{
  "n_layer": 12,
  "balance_bias": true,
  "tie_embeddings": false,
  "lr": 0.0052,
  "seq_len": 256
}
Below are experts of layer 5 (counted from 0) of a mixture-of-experts language model. Rows are named router (the router's row for the expert), down (a neuron's output weights, with its number) and show model dimensions 0-255. Each number is 128 + 32 x the weight over its row's rms, rounded and kept within 0 to 255.
Before each expert's rows: a language model's description of what the expert responds to. This comes from a sample of Wikipedia text that the model never trained on.

# expert 3
Infobox field labels. Capital letters and labels in dash-led infobox fields, especially taxonomy and biography entries, such as Class: A-ves, Ceremon-ial county, Died:.
router [123  91 145  74 190 107 115  78 118  72 156  82 133 128 102 154  78 149  61 161 162 106 163  72 164  68 115 137 118  71  90 132 147 126 168  60 152  69  84 150 183 181 116 127 149 165 178 123 146 160 145 124 146 161 176  82 137 120 171 126 171  81  99 125 108 209 138 146 100 129 136 123 126  61 168 163 122 127 189 139 153 173 133 120 141  67 106 121 164 140 142 102 125  95 149 148 133 164 172 134 116 108  93 105 118 189 118 114 188 104 123  96 146 156 134 184  83 138 122  96 111 108 121 194 145 152  66 141 138 115  90 109 175 130 105 127 127  97 105 135 122 107 166  85 120 112  74  93  94 141 124 149 112 182 126 137  96 195  87 143 143 127  87 125 160 127 146 107 115 143 149 126 152 154 122  78 104 122 134 165 127 156 116 133 139 135  61 107 171 153 204 143 132 117 166 117 117 142 110  51 161 151  91 159 136 160 149 109 105 127 123 181 141 116 208 139 183 119 146  90 193 118  93 161 114 114 146 132 110  84 161  97  75 132 125 142 107  76 132  72 133 132 155  84 173 142 149 171 148 173 109 132 117 196 111 113]
down0 [167 163  78 111 112 140 126 113  68 129 145 136 107 134 133 174 104 156  79 110 139 128 143  62 121 120 114  29 141 140  70 116 106 127 153 162 147 168  96 147 140 164 147 119 178 177  52  78  81 121 125  94 149 129 161  37 129 148 125 130 163  99 133 127 100 192 152 132 143 132 164  91 130 117 139 102  68 137 170 157 155  66 104 133  89 123 177 120 128 140 136 144 173 159  89 114 153 178 117 129 134 180 163 113 124 109 139 143 134 106  69 111 117 137 181 119 121  54  80 110 172 155 125 161 101 116 112 161  97 102 100 111 142  90 142 132 161 135 108  68 141 108 145 133 102 167 110 123 120 166 127  72 138 178 142 177  94  41  87 142 121 145 117  64 142 132 137 139 154 145 112 103 162 187  68 128  94  97 230 112 132 118 145 111 156 120 171  78 116 149 126 182 130 163  98 105  52 161 106  68  85 157 108 177 134 118 106 161  96 130 184 158 106 152 152 149 116 146 106 180  94 121 113 156 119 124  73 118 178 144 193 130 165 114 145  89 159 157 120 160 106 171 173 134 149 125 128 130 129  81 153 123 155 142 164 130]
down1 [140 106 169 103 131 120 125 121 135 162 146 165 137 116 148 107 144 168 114 109 117 122  69 117 166  86 104 139  55 174 161 107 125  56 113  97 144 133 209  83 100  88 113 176 227 150 142 130 138 144 131 151  90 117 136 155 164 121 131 150 107 117 112 164  72  91 128  99 138 141  91 143  94 131 121 144 168 115  48 148 139 128  94 115 141  92  93 148 136 141 108 103 175 138 142 122 127 162  91 155 108 107 167 117  77  89  94 125 103 166 122 136 125 128  54  87 133 155  73 123 184 117 134 145 111 167 197  75 156 219 125 189  88 112 153 219 107  80 153 157 120 165  71 119 173 120 110 116 184 179  69 142 111 151 114 133 154 144 136  91 146  86 146 147 111 154 127 160 119 100 135 125 119 206 117 160 141  98  72 162 159 116 106 126 141 174 132 113  80 137 140 115 137  73 132 126 120 159 191 110 110 106 117 152 150 198 105 103 134 102 114 106 186 145 138 108 145 130  67 114 169  87 119 113 123 148 126  60 135 179  92 157 112  87 122  48 113 121 195 157 126 133 141 136 119 132  88 154 140  98  76 140 159 102 153 134]
down2 [ 67 186 114 129  87 100 176 134  77 121 101  96 129 162 113 133 184 139 213 166  77 189 110 120 117 134 107  76 134 105  71 144 160 136  98  84  73 126 113 130 117  61 180 117 132 119  87 135  75 121 151  78  88 128 101 124 117 164 138 114 145 112 122 155 133 187 106 145  91  87  71  99  98  59  93 126 176 100 199 122  93 157 137 176 156 186 144 149 143 118 140 131 159 110 124  82 149 162  97 180  93 174 139 191  92 171 160 135 112 118 107 135 128 105 124 151 223 100 102  93 148 191 101 142 156  72  99 146 129 183 161 135 118 147 233 104 121  86 109 124 144 115  89  87 125 137 128 155 150 155 127 135 138 121 116 143 111 158 116 145 214 111  84 124 141  82 104  86 142 112 180 160 110 117 107 137  49 145 134 148 120 130 123  85  82 156 125 107 195 113 140 121 109 122 118 120 130 107 159  86 144 143  78 110 142  84 133 137 142 114 148 119  99 101 111 150 138 145 123 137 130 105 105 170 142 157 123  96  92 133 126 179  71 151 162 162 124 137 176 133 106 110 115 130 113 192  92 170 178 155 124 179 171 135 108 151]
down3 [203 133  98  99 135 110  84 183 128  93 161  90 154 168 123 138 144 166 197 145 180 122 227  70 134 153  82 196 125 125 116 137 156 158 183 168 111 160 138  99 147 157 121  63 165 134 176 129 106 155 140 156 136  92 132 121  83  98  75 151 144  96 104 127 161 157 135 176 159 121 186 167 125  62 149 144  73 114 117 142 169 128 120  95 120 146  98 130  72 196 143 118  77  98 149 171 151 139 168 151 104 134 189  94 142 145  87  79 115 111 157  54 163 140 148 164 152 103 161 116 127 112 115  71 106 103  96 125 114  69 181 193 153 128 129 130 103 174 138 107 118 120 120 134 203  90 113 153 140 131 119 123 139 103 116 121 110  90 112 141 127 110 146 137 121  74 146 155 119 140 146 139 162 116  99 131 109 108  82  61  51 102  79 195 154 114  72 145  93 121 117 133  74 163 106 145 125 103 144 130 123 133 112 124 121 118 150  57  89 106 120 157 198 110 160 154 129 141 146 118  87 154 103 112 129 139 123 144 143 168  95 159 117 105  46 158  87 110  76 133 149 148 113 127  65 125 172 169 118 147  85 163 128 128 149 117]
down4 [161 143  75 113 148 137 159 100 132 131 175 153 131  94  70 152 155 100 172 120 139 116 140 162 152 140 109 127 135 114 161 117  95 111 181 110  77 143 119 167 127  97 155 100  63  62 147 111 104 168 174 140  96 171  84 144 157  91   5 131 132  26 130 182   9 104  86 100 148  92 163 162 128 154 159 128 127 153 156 116 144 177  92  71  84  99 106 104 163 134 144  96 116 153 120 132 111 120 163 126 164 119 148 100 158 142 124  97 119 146 124 142 165 115 175 116 122 120 141 141  78  99 156 182 154  83 172 147 134 107 148 154  99 137 151  73 125 146 177 181 162 124 141  98 157  99  90 172 129 149  71 137 147 173 100  94 144  89  89 118 108  90 139 175 146 150 125  68  79  57 128 151 112 172 164 152 141  97 114 125 108 110 150  93 115 124 128 151 112 156 100 194 108  52 160 130 117 122 161 126 117  95  94 144 128 153  92 143  98 139 186 176 110 179 149 140 117 136 102  98 122 147 142 152 142 129 181  83 176  99 124 129  87 156  77 121 127 123 178 151 136 113 109 159 202 134 135 101 121 152  85 133 119 121 161 157]
down5 [ 69 210 163  89 130 120 123 114 180 151  54  89 157 116 118 119  64 114 189 157 187 158 114  80 134  82  87 143 123 102 105 142 164 144 117 108 120 137 122 125 109 164 111 150 132 117 131 168 161 171 120 159 154 111 128  61 159  73 128 135 112 150  71 121 141 136 199 135  71 164 110 168 150 156  80 140 174 177  84 175 121 176 146 130 174 129 114 182 115 136 144  95  96 136 185 109 114 130 143 114 155 126 149 112 124 121 135 125 113 165 184 117 116 105 161  76 162 133 180 141 130 129  99  80 160  98 152 127  51  95 104 123 165 118 149 116 114  90 107  89 150 106  57 111 139 133  91 121 148 184 155 133  85  78  81 121 129 105 138 143 104 149 110 117 108 142 100 143 139 130 127 169 126 142 178 127  93 116  67 107  22 134  83 161 172 139 141 111  92 103 157 163 168 215 139 165 106 107 129  75 146 146 140 147 135 162 125 153  83  73  93 135 140 120 158 111  96 136 101 147 135  60 132 135 129 129 125 106  32 135 150 184 142 125 132 162 157 134 146  96 114 141  80 123 163 128 169 164 179 136 133 150  65 111  97 167]
down6 [136 103 109 132 140 132 127 141 188 130 160 112  95 116  47 156 108  86 150 167 169 145  83 157 122 195 102 149 135  82 137 147 115 173 110 142 143 137 158 125  94 116  87 113 165 193 150 116  97 140 123 170 148 130 125 168 131  51 128 150 119  70 186 145 137 150 143 133  78  40 120 149 110 120 123 149 137  88 156  86 157 149 116  99 127  68 156 170 111 155 140 182 134 104  85 154 107 137 176 124  60  95 125 170 147 136 102 107 171 151  76 141 116 149 123 104 121 146 138  98 163  61  99 170 118 131 139 148 106 148 140 120 135 109 124  61 116 144 123  85 132 106 145  68 162  98 164 120 124 126 179 112 212 113 192 107 132 165  92 174 114 145 121 114 185 162 128  79  64 162 177 104 102 129 124 189 170  84 108 161 128 176  96 119 130  73  70 120 155 117 163 171 131  84 118 141 115 147 169 152 142 131 132 158 144 119 141 117  99 200 114  69 134 134 158 118  78 131 119  80 146 127  86 162 126 167  69 152 192 157 134 145 146 165  95 119  94 128 130  54  92  78 138 107  90 185 125  97  89 175  91 112 134  94 134 119]
down7 [103 137 136 161  91 136 109 137 113 115 104  82 118  17 133 135 168  96 127 157 177  87 183 192 133 135 130 132 103  98 135 141 142 113 148 170  90 120 202  94 152 128 119 110 146  90 140 178  64 122 193 115 118 164 131 137 128 152 151  84  76 102 137 195  87 116 117 125 158 200 134 176 149 122 118 101 102  75  92 104 119  65 177 153 185 111 142  79 147 130 149 141 107 153 163  86 154 129  90 142 145 138 163 129 117 113 132 137 186  68  95 108 146 134 140 154  69 142  93 148 105 120 128  89  99 127 129 174 118  49 145 152  56  69 150 122 120  77 117 104 101 100 106 120 124 165 177  93 102 102 128 158 153 159 115  97 134 122  78 130 160 148 136 139 127 182 131 117 176 130 120 145 123 147  89 144 180  93  68 195 204 115 147 111 121  94 140 148 154 127 121  74 166 232 158 105 124  82 197 109 101  99 108 150 126 130 147 173 185 103 137 183 155 136 125 129 145 146 140  93  91 135 112 109  99  92 142 137 128 106 111 117 117 103 145 110 120 113  67 125 153 100 153 177 173 143 109 145 149 160 121 136  70 177 126 127]
down8 [116 113 117 119 156 140 135 139 147 132 109 114 130  86 150  87  93 122 176 171 160 158 147 131 164  97 101 133  99 157 138 130 121 159  86 133 140  95  72 166 173 163 103 161 186 134 152 105 164 106 122 217 146  96 146 113 151 192  77  62 133 104 192 139  35  54  99 134  98 118 144 174 160 135 138 101 136 179 109 175 109 147 135  90  95 114  73 148 122 115  91 103  83 143 144 147 122 184 125 154  90 103 163 151 137 113 151 126 169 181 140 108 153 147 100 164 125  90 136 130 119 101 133 128 116  79 179 143 166 163 114 124 124 166 132 136 137 145 141 167  70  91  93 118 155 103 132 119 134  94 134 123 140 137 116  88 122 136 130 114 189 142 111  64 161 136  90 118 104 159 127 149 108 205  39 163 105 118 106 119 113  95  44 132 173 109 106 129  95 100 132 121 178  80 142 122 146 161 145 148 171 161 128 117  82 140 129 145 170 141 131 176 172 114  95 182 117 152 137 122 131 140  51  88 124 105 168  98 159  59 107 163  59  64 138 152 110  29 124 122  85 135 157 126  99 149 122 149  70 115 144 138 175 153 165 141]
down9 [153 115 103  81 115 128 137  98 102 110 123 106 112 197 152  99 150 149 168  91 122 191 157 124 113 127  98 119  96 148 108 123 131 152 118 135 146 136 183 189 148 150 108 150 142 186 129 115  57 168 106 104 124  88 188  68 164  80 152  89  51 149 139 131  97  90 112 110 185 100 122 121 108 103 144 132 142  84 137 156 131 144  92 143 128  78 227  91 168 171 131 115 185 170 128 137 133 144 102 138 135 120 125 127 136  65  94  71 111 138 164 141 123 163 133 151 106 167 108  75 147 109  86 154  72 147 129  80 164 105  99  94  77 135 128  61 105 147 141 128 141 106 117 151 108 108 197 213 144 150 131 161  48 146 159 105  97 150 144 159 128 109 105 168 114 150 112 141 141  98 104 185 181 118 143 135 105 101 118 143 104 136 102 117 197 153 174 153 108 154 177 195 117 117 165  73 124 142 140 145 186 146 193 163 108 140 124 174 106 143 123 101  97 134  93  88  39 139 106 187  69  83 142 107  99 111 124  81 162 122 150 141  73 129 177 104 152  83 145 144 173 112 129 159 135 125 142 100 106 115 117  77 126 144 116 145]
down10 [167 120 120 107 113 141 112 137 155 183  28 188 148  69 100 151 153 127 147 107 128 104 156 142 156  99 108 181 181 122 157 130 112 135 126 108 178 118 138 132 208 112 170 157 121 142 125 131 129 117 176 129 119 109  29 174 144 111 107 134 154 160 122 131 113 161 161 128  85 116 127  89  92 140 100 170 175 162  98 133 116 143 121 102 131 107  99 107 121 149 139 132 146  98  87 135 110 156 123  70  90  92 117 101 111  82 100 127 109 169 125 180 109  91 158  80  61  93 153 109 176 178  92  89 169 140  97 150 121 185 201 127 129 133 157 102  93 149 165  92 144  61 149 167  80 185 111 190 150  95 153 115  97 100 143  96  95 101  88 110 148 128 146 129  98 111  95 123 140 107 130 107 171  96  60 157 162  69 148 156 154 139  58 135 111 182 166 121 139 147 183 110  90 114 165 113 147 141  91  58 113 138 110  97 162 117 137 121 112 137 108 204 161  97 151 162  87  81  84 114 152 122  69 137 159 135 133 104 114 148  82 143 162 202 167 171 197 106 107 116 124 149 146 118 158 131 155 106 115 145  96 158 122 115 187 123]
down11 [154  84 180 149 163 125  91 117  39 100 150 148  94  92 114  88 127 127 114 117 134 112 140 137 182 148 159  85 178 159  79 167 169  97 106 135 138 127 113 185 135 149 172 144 113 139 196 178 108  99 192 108 115 176 141 153 211 108 137 160 164 136 118 149 117 127 183 144 115 129 133 119 160 103 114  97 116 118  83 138 171  86  96 151 140 104 156 147 162 106 161 142  56  38 128 186  94 123 100  99  77 149 151 118 141  83 117 147 119 144 125 111 162 143 160 136 146  90 134 171 172  87 143 122 148 158 115 101 128 100 200  66 104 134 180 113  92 116 121 158 124 131 153 152 108 132 125  97 139 127 165 172 140 113 118 131 116  92 124  76 155 111 121 116  37 140 117  99 130 130 150 115  83 114 156  83 158 129 130 150 140 111  40  84  96 109 148  63 151  85  77 153 121  75 143 132 133 189 124 111 114 111 136 141  96 107 212 102 159 117 110 134 185 172 125 133 137  90 100  71 130 125 129 183 100 165 148 173 154 160 119 147 170 105 131  36 139  82 183 109 126  95 121 132 152  95 122 142 136 163  81 110  93 144 144 175]
down12 [ 41 132 138 115 130 183  85 164  46 158  67 118 162 127 135 141 114 117 132 132 169  79 140  71 122 129 137 159 131 114  81  91 136  77 205 171  54 124 152 114 171 134 122 171  96 122 120 151  76  36 159 139 133  97 121 150 137 148 148 156 165 129 126 130 127 129 113 130 128 155 114 106  89 106 171 117 119 105 111 185 159 175  98 161 144  89  72 113 130 129 103 107 137 129 140 130 151  85 151 158 161 134 124 117 164 121 163 128 103  98  86 121 150 122  93 172 125 126 172 126 106 128 129 136 132 148 116 114 177 106 125 164 108 174 134 155 146 124 119 217  90 157  98  91 129  81 102  86 203 193 112  60 164 105  85 111 155 107 109 144 118 104 217 141 133 136 150 128 147 117 101 120 190 140 142 115 160 158  71 127  99  88 100 119 158 145 128  92 123 145 125 117 102 166 141 115  69 117  91 146 162 155 175 100 140  61 129 108 165 175 174 104 128 191 158 102 156 134  97 128  74  82 106 150 143 141 200 159 142 120  80  85 107 195 122 171 171 124 104 117 133 105 141 183 128  86 116 159 173 127  80 117 104 120 104  79]
down13 [186 123 166 144 113 187 108 149 116 147 197 107 145 103  84  85 144 118  52 154 163 167 154 170 135 125 206 172 103 118 150 119 154 105 143 125 163  81  33 143 115 158 118 129 106 103 184 114 152 142 148  93 131 114  97 147 154 158 147 125 117 120  79 182 137 121 121 153 156 101 145  86 106 134 122  99 131 104 121 134 146 172 115  86  92 123 149 144  92 158 124 117 138 143 128 162 133 110 102 108 152 151 140 110 155 151  84 123 101 216 134 109 129 194  99 144 134  85 115 156  90  65 106 190 126 134 172 177 133 188  85 147 127 113 145 137 130 172 141 153 119 168 135 134 155 168  78 138 139 145  32 100 118 149  83 147 114 150 134  84 103 114 119  91 114 108 144 138  91 118  92 110 120 138 136 179 142  74 103 153 183  91 115  85 161 153  74  71  99  89 104 187 164 167  91 151 156 177 179 135 161 139 159 129  93 159  85 123 110  93  98  89  82 132 126 108 195 184 116 130 175  59 130 120  62 109 113 113 117 126  98 129 137  65 126 146 191 120 180 100 151 101 151 129  79 113  62 135  94 128 136 112 144  98 133 173]
down14 [159 160 101 143  57 166 192 108 147 103 189 149 130 111 103 166 124 185 137 117 149 177 128 160 181 162  48  87 169 155  72 136 174 121 139 159 125  76 132  68 149 123 134 118 110 106 160  98  73  93  96 146 156  77  74  98 164 110 195 131 153 121 127 135 186 132 141 132 115 189 149  66 163 165 109 145 159 148  71 174 148 132 109  92  99 123 104  83 142 106 111 172 169 171 171 139  89 141  76 160 158  85 120 158 139 121 143 165 131 155 118 132 175 166 107  90 156 110 119 157 140 149 137  99 149 135 155 148 162 149 164  92 164 129 212  78 102  96 149 105 139 142 111 178 119 106 110 133 119 142 169  51  90 129 127 152 116 114 102 126 146 185 102  99 157 119 125 132 119 105  77 101 115 146 132 110 104 148 138 148 139 103 113 133  63  90 149 127 134 174 104  56 134 183 110 140 135 146 113 180  61 181 138  76 146 145  34 146  95 125 151 107 143 115 112 191 118  95 119  98 126 150 108 119  86  84  81 145 121 170 117 151  89 112  84  81 156 126 103 101 140  89 144 135  96 112 166 138  99 107 124  92 146 121 152 187]
down15 [  9 130 179 137 164  98 106  98 126  77 110  89 136 152 116 136 115 110  99 112 135 113 127 173 125 131  81 140 191 107 131  80  46 113  99 141  85 131  87 116 117  99 125  81 112 126 148 171 130 103 159 142  80 146 132 140 143  89 183 104 131  97 187 125 118 156 173 146 110  92 154  70 163 138 156 142 112 180  73  63 125 115 117 122 140 124 137 173 183 123  78 111 154 149 179 172 139  78  77 138 112 108 115 185 124  96 103 185 160 213 163 121  93 175 139 132 116  86 136  94 126 119  85 168 108 145  65 149 180 112  91 116 141 160 103 121 111 197 174  89 200 138  66 121 132 172  73 144  76 134 137 113 160 172 152 146 110  99 150 112 126  66 135 165 125 135 171 168 130 132 108 128 140 172 139 121 138 129 169 172  83 167 126  94 115  88 146 143 100  98 161 128 171 180 136 162 125 158 101 135 122 129 153 148 137 127 109 105 124 113 121 152 138 114 117 129 139 127 148 113 115 103 143  92 127 128 178 188 122 172 137 163  52 102 147 118 136 111 113 156 137 106 109 201 148 147  56 138  92 183 122 107 167  85  90 113]
down16 [165 152 153 112 113  84  51 141  25 182  68 131 136  77  80 125 100 169  96 124  97 151 183 170 177 123 164  92 162  95 118  73 183 101 101  91 133 174 118 112 127 124 140 157 172 149 115 101 120 134 132 134  76 151 138 162 158 156 103 122 134 112  78 110 169 152 189 103 108 148 156 114 125 129 131 148 108 102 174  83 142 103 104 141 141  97 145 127 136 165  94 135 168 154 148 151 103 129 157 149 123 147 155 136 128 128 119 134 109  99 147 146  94 141 138 174 111 127 112 174 136  94 140 144 150 114 117 114  71 123 149 130 162 197 173 208  89  71 175 140  98 112 156  82 141  70 117 126 146  90 107 148 100 140  83 174 100 109  54 109 180 109  90 119 112 133  55 157 116 165  67 136 131 117 123 174 144 205 112 180 109 190 164 138 148 148 155 132 121  97 144 140 121  95 134 102  88 128 116  73 141 128 123 117 121 172 157 172  24 111 106 147 179 112 122 153  78 126 134 126  97 130 165 151 118 160 120 177 138  64 153 115 165 102 130 157  90 110 176 138  87  90 148 208 167 138  98 121 108 143 106 136  86 112 139  88]
down17 [119  50 123 114 162 122 134 150 120 151 147 113 119 192 133 120 103 206 146  81 134 146 131 157 140 172 151 133 170 130 195 138 126 135  93 111 106 107 145  99 127 153 179 106 103 112  85  39 155 157 225 122  84 140 209  92 154 170 145 121 118 167 128 150  53 127  96  79 147  90 132 165 142  95 121 108 134 121 197 119 106 131 121  98 177 118 100 103 117  87 127 101 119 178  71 155 117 176 132  84 126 123 123 126 139  99 130 118 142 152  69 111 145 113 112 129  82 114 174 126 112  70 157 206  46 141 115 134 118 146 119 125  86 193 113 133 150  82 178 111 162  70  73  57 139  70 125  82 111 119 182 152  97 133  92 115 123 122 156 114 132 124 158 196 132 152 107 109 144  72 112 183 128 161 123 179 108 120 111 113 122 108 133 123 167 108 163 175 136 110 131 102 114  90 130 156 119 133 106  96 119 179 170 145 153 128 126 101 128 142  96  94  67  75  99 160 163 137 120 160 124 189 102 131  67 152 123 177 128 119 110 151 124 165 128 117 165  94 161 144 134  73 128 131 191 126 127 170 197 148 120 128 120 103  97 130]
down18 [122 159 137 184  67 103  88 194 105 180 108  66 129  81  98 150 125 115 105 176 111 100 132 100 136 139  99  99  95 111 139  95 139 109 151 164 155 152 110 110  92  78 113 117 109 145 148 179 111 103  87 137  73 160 109 184 117 125 137 168 151 173 138  52 104  94  99 198 124 120 123  97 121 132 112 104 133 151 103 139 129 118 115  87 153 164 148 171 147 103 115 174 103  77 117 153 130 144 138  87 120 162 140 127  94  86  88 136 152 115 118 173 128 147 191 116 136 151 128  99 136 121 112 123 134 166  73 172 107 118 107 143 173 101 185 178 179 123 121 159 124 104  88 178 183 101  95 111 123 155 146 130 183  94 166 160 121 171 131  97 154 144  88  49 175 186 125  94 178 110  44 138 134 145 186 128 140 122  87 159 182 105 126  81 131  80  95 122 108 153 127 111 134  53 178 120  98 162 120 186  73  93 123 124 149 191 108 120 196 156  63  98 111 115  74  77  99  97 117  88 173 182 134  90 155 125 161 141 108 151 119 116 157 148 115  75 186 147 155 151 101 165 108 100 110 119 154 156 140 138 171 129 132 163 127 152]
down19 [162  91  40 123 142 152 103 125 221  99  63 135 167 105  98  91 116 174 108 131 175 152 138 167 123  90 115 132 136 105  90 112 102 116 166 117 114 144 143 147  81 174 116 141 107 125 169 108  71  99 118  63 112 141 157 120 133 126 199 141  91  94  99 159 111  86 115 149 100 168 131 156 101 108 169 131 105 109  86 197 130 108 154  92 149 134 120 116  92 170 129 147 140 135 148  97 149 108 105  89 187 149 176 105 151 149  91 111  48 110 103 157 160 116 139  95 109  94 163 160 166 125  70  99 146 172 118 127 124 164 152 128 154 122 110  85 128  89 160 155  67 145  88 165 159 167 111 117 119 157 153 141 103 108 146 107 118 120 134 135 184 148 125 158 174 163 118  95 103 110 122 120 118 122 191  92 144 107  76  97 168 150 138 160 104 131 104 136 107 187 136  71 128 161 108 126 166 161 101 108 138 139 112  93 122  41 171 139 130 179 151 201 166  95 145 119 169  83 183 122 148 113 149  89 123  92 152  64 144 163 115 151 123  81 184 187  84 100 163 162  96 138 111 178 203  93 109 122 133  98 114 179 141  88  78 159]
down20 [121 139 123 116 138 137 141 119 159 135 119 104 155  69 110 155  89  91 117 106 132 125 132 167  77 115 126 155 108 116 151  89 153 151  77 121 129 109 156 129 184 107 122 125  48 151 105  98 168 132 112  76  83 139 179  96 127  83 161 116 143  99 203 188  99 112 128  94 114 127  87 119 115 161  99 105 101 114 148 151 149 104 126 128 139 141 154 106 116 134  81 141 137 144  72 124 144 133  95 206  87 143  88 145 124 111 120 189 129 136 145 146 103  97 124 129  63 146 127  59 145 166  74 232  83 117 131 167 206  76 135 147 114 161 186 164 133 143 119 106 184 136 147 108 100 162  95 152 122 179 202  91 176 113 186 131 152 112  87 130 100 143 130 154 128 119 175  51 118  98 116 189 226 154 146 103 140 146 143 127 191 134 149 159  63 118 165  89 139 165  99 113 155 110 148 105 155 166 142 149  97 106 108 145 128 104  69  93 112 124 120 157  85 112 104 118 168 111 129  91 132 155 158 147 125 120  55 165  92 156 145 148 109 126 117  68 174 117  96 154 141 107 144 171 117  95 151 113 109  73 126  89 137 159 126 206]
down21 [190  80 114 133 130 159 157  91 130 141 113 176 117 169 142 156  87 100 136 179 143  58 109 100 158 121 137  89 144 115 129 165 193 141 169  70  90  88 187  74 160 106 135 114 127  78 137 177 128  85 123  89  99  84  97 101 170 149  79  39 115 157  86  57  47 133 106 136  91 143 118 125 133 159 118  98 113 118  68  98 109 141 101 154 136 166  89 122  83  59  96 113 124 143 143 168 169 171 170 122 144 169 150 101 180  89 144 123 122 115  86  88 134 123  97  88 165  98 142 115 109 129 143 129 124  95 146  94 158  72  83 179 112 139 154 140 121 188 109 115  65 108 129 100 113 202 106 101 124 137 135 187 142 172 166 127 138  90 135 177 144 123  98 155 112 117 133 122 135 144 121 114 154 183 132 137 153 154 155 155 104 123 160 139 158 167 138  51 122 102 207 192 119 131 172 105 167 111 122 109 107 123 128 144 136 155 152 173  84 132 177 140 145 111 174 231 151 136  74 115  95 124 145 190 138 134 151 115  95 137 123 117 149 145  86 134  79 154 127 113  87 126 159 127 170 155 133 161 116 111 104 101  96 117 122 164]
down22 [148 134 132 121 127 130 159 118 128 141 132 138 145 152 125  96 107  70 121 153 120 159 110  75 167 137 140 138 128 110 105 108 118 137 120 133 101 207 111 163 121  72 115 134  65 124 114 110 118 108 113 133 131 161  70 106 170 116 151 137 127 137 141 124 218 139 113 106 132 139 153 173 174 132 114 115 170 170 102 107 131 126 119  53 106 161 135  85 142 112  75 191  77 157 128 120 133 119 113 162 155 129 111  79 141 101 113  96  62 153 217 153 142 108  97 109 167 105 123  87 133 177 139  81 130 117 158 158 143 128 106 181 175  68 150 146 162 171 134 127 199 178  61 166 126 155 110  97  98 175 130  74 123 128  92 120  68 157  99 168 102 161 152 122 141 147  95  69 101 120  99  90 171 133 101 143 102 160  60 137 117  98 177 155 120 167  93 128  98 129 164 104 140  45  94 186 113 136 134 107 170 182 131  91  70 208 110 116 108  90 194 102 129 133 170  68 131 123 139 166 132 145 178 162  89 139 105 180 145 144  76 134  91 101 147 133 144 168 159 160 142  68 114 111 155 139  61 127 150 145 119  72 151 103 153 161]
down23 [ 75  87 130 110 123 109 154 133 129 107 107 178  83 139 158 181 173 127 113 155 106 156 119  99 165 118 155 155 135  57 214  99  97 126 146 183 126  86 120  93 110 121 128 145 181 147 126 121 113 142 141 106 123 111 145  86 109 145 136 124 120 108 139 128   2 115 166 141  82 134 143 154 149  49 111 163  57 155  98 157 117 135  84 123 109 142 144 105 125  88  78  98 132 151 162 105 153 122 134 102 145  95 181 132 143 164 143 113 147 157 166 113 106 166  87  86 156 151 129 119 135 143 148  75 129  80 133 146 100 136 108 114 183 102 100 108 158  52 148 141 164 120 140 108 117 181 221 135 150 109 153 141 137 151 176  83 141 123  54 183  83 124 140 127 118 155  94 183 126 161 120 159 137 122 125 126 118 100 114 214 107  93 130 105 169 106 140 163  66  93 157 118 155  57 127 117 118 133 107 159  70 189 140 122 154 140  96 180  86 131 107 100 162 109 145  87 152 141  77  90 131  87 139 157 113 123 139 134 171 115 124 105 107 101 179  84 195 151 146 138 174  96 149 178 180 143  65 105 150 189 123 128 127 144  94 105]
down24 [121 121 172  80 109 117 112 120 114 108 128 134 171 171 225 167 182 113 100  81 110 178 149 104 102  97 107 118  61  64  76 142 158 128 115 154 181 109 150  75 109  80 150 150 111 115 140 103 128  93 138 105 136 189 166 129  91 162 147 107  89  86 199 125 107 129  96 148 130 121 126 129 122  89 102 103  79 159 168 135 125  68  93 139 136  82 145 196 108  97 146  73 145 149 151 139 218 123 109 149  58 121 133 103 152  95 137 170 163 195 100 199  92 176 110 104 130 141 182  78 101  90 184 109 138 148 171  81 114 151 111  65 112 127 117 133 120 128 165 110 150 114 155 132 134 141  93 116 182 122 123 170 179 119 111 141 124 111 144 124 137 120 162 148 127 145  37 176 144 106 138  70 115 125 187  96 171  82 106 100  81  79  84 111 100 127 185 122 134 129 111 138 141 108 100 120  79 140  52 134 105 126 146 139 184 137 105  85 128 180 138 133 112 111 120 162 139 148 131 132 170 107 169 141 122 117 136 120 171 181 189 153 128  76 141 157 166  97 138 148  97 128 138 126 114 118 107 105 167 150 182 129 147 131 100 170]
down25 [ 99  66 104 157 175 174  80 101 121 153 160 161 129 168 133 128 113 163 133 149 173 103 105 125 159 124 186 127 112 123 104 114 135 126 165 184  92 134 160  73 103 123  86 124  94  74 122 159 168 180 180 100 214  67 134 119 139 148  72 178 140 127 170  97  82 143 133  91 109 144  73  96 121 150 181 150 203 133 177 131 151 131 155 154 108  89 134 149 140  88 150 143 129 130 185 143 187 145 106 137 143 169 112 168 101  90 104 134 102 172 147 118 117  95 122 134 149 105 145  82 173 139 110 158  87  88 106 101 114 128 146  97 105 209 155 158 124 134  83 114 188 108 173 138 167 186 140  68  96 135 136 117 147 139 132 122 144  74 129 112  81 173 200 131 124 111  70 156 116 149 113 137  86 136  82 153  77 133 124  96 173 150 116 110 114 202 111 120 182  58  80 115 120  82 141 124  59 125 126 135 116 140 112 104 103 116 105 134 159 104 118 108  62 116  89 168 110 109 160  95 138 144 163 128 142 132 142  88 130 115 133 140 159 121  70 136 146 121 128  65 138 116 102 103 112 113  74 158  59 195 101 112 159 169 187 127]
down26 [170 133 149 136  90 182  52  85 126 105 173 116 184 125  54 106 108 198 144 161 141 141  88 190 148 142 122 145 143 182 104 142  99 100 136 173 123 115  82 161 149 102  69 161 127  90 148 159 133 133  90 174 174  99 106 152  95 107 157 158 149  91 119 160 126 160 121 142  98  95 140  95 116 154 113 130 116 131 107 142 132 132 127 117 151 134 100 115 162 142 117 150 100 121 132 145 139 108 135  64 105 149 114 111 142  87 121 161  96   0 132 131 147 172  78  67 122 123 141  49 144 142 175 133 122 119  80 193 134 141 173 120  80 218  95 128 151 145 123 147  95 178  92 201  88 159 126 171 161  99 142 119 109 112 109 153 111 165 129  95 156 136 129 166 137 165 115 148 137  99  63 176 118 138 139 113  96  87 149 176 151 135  89 111 121 103  72 146 157 125 132 233 126 142 133  89 134 106 135 133 107 101 103  95 143 163 114 132 114  96 172 140  97 133 109 112 170  99 138  95 125 160 117 120 166 157 156 149 116  89 128 109 153  75 202 120 145 147 154 142 120  81  79 126 115 173 173  85 101  94 117 128 124 168 131 119]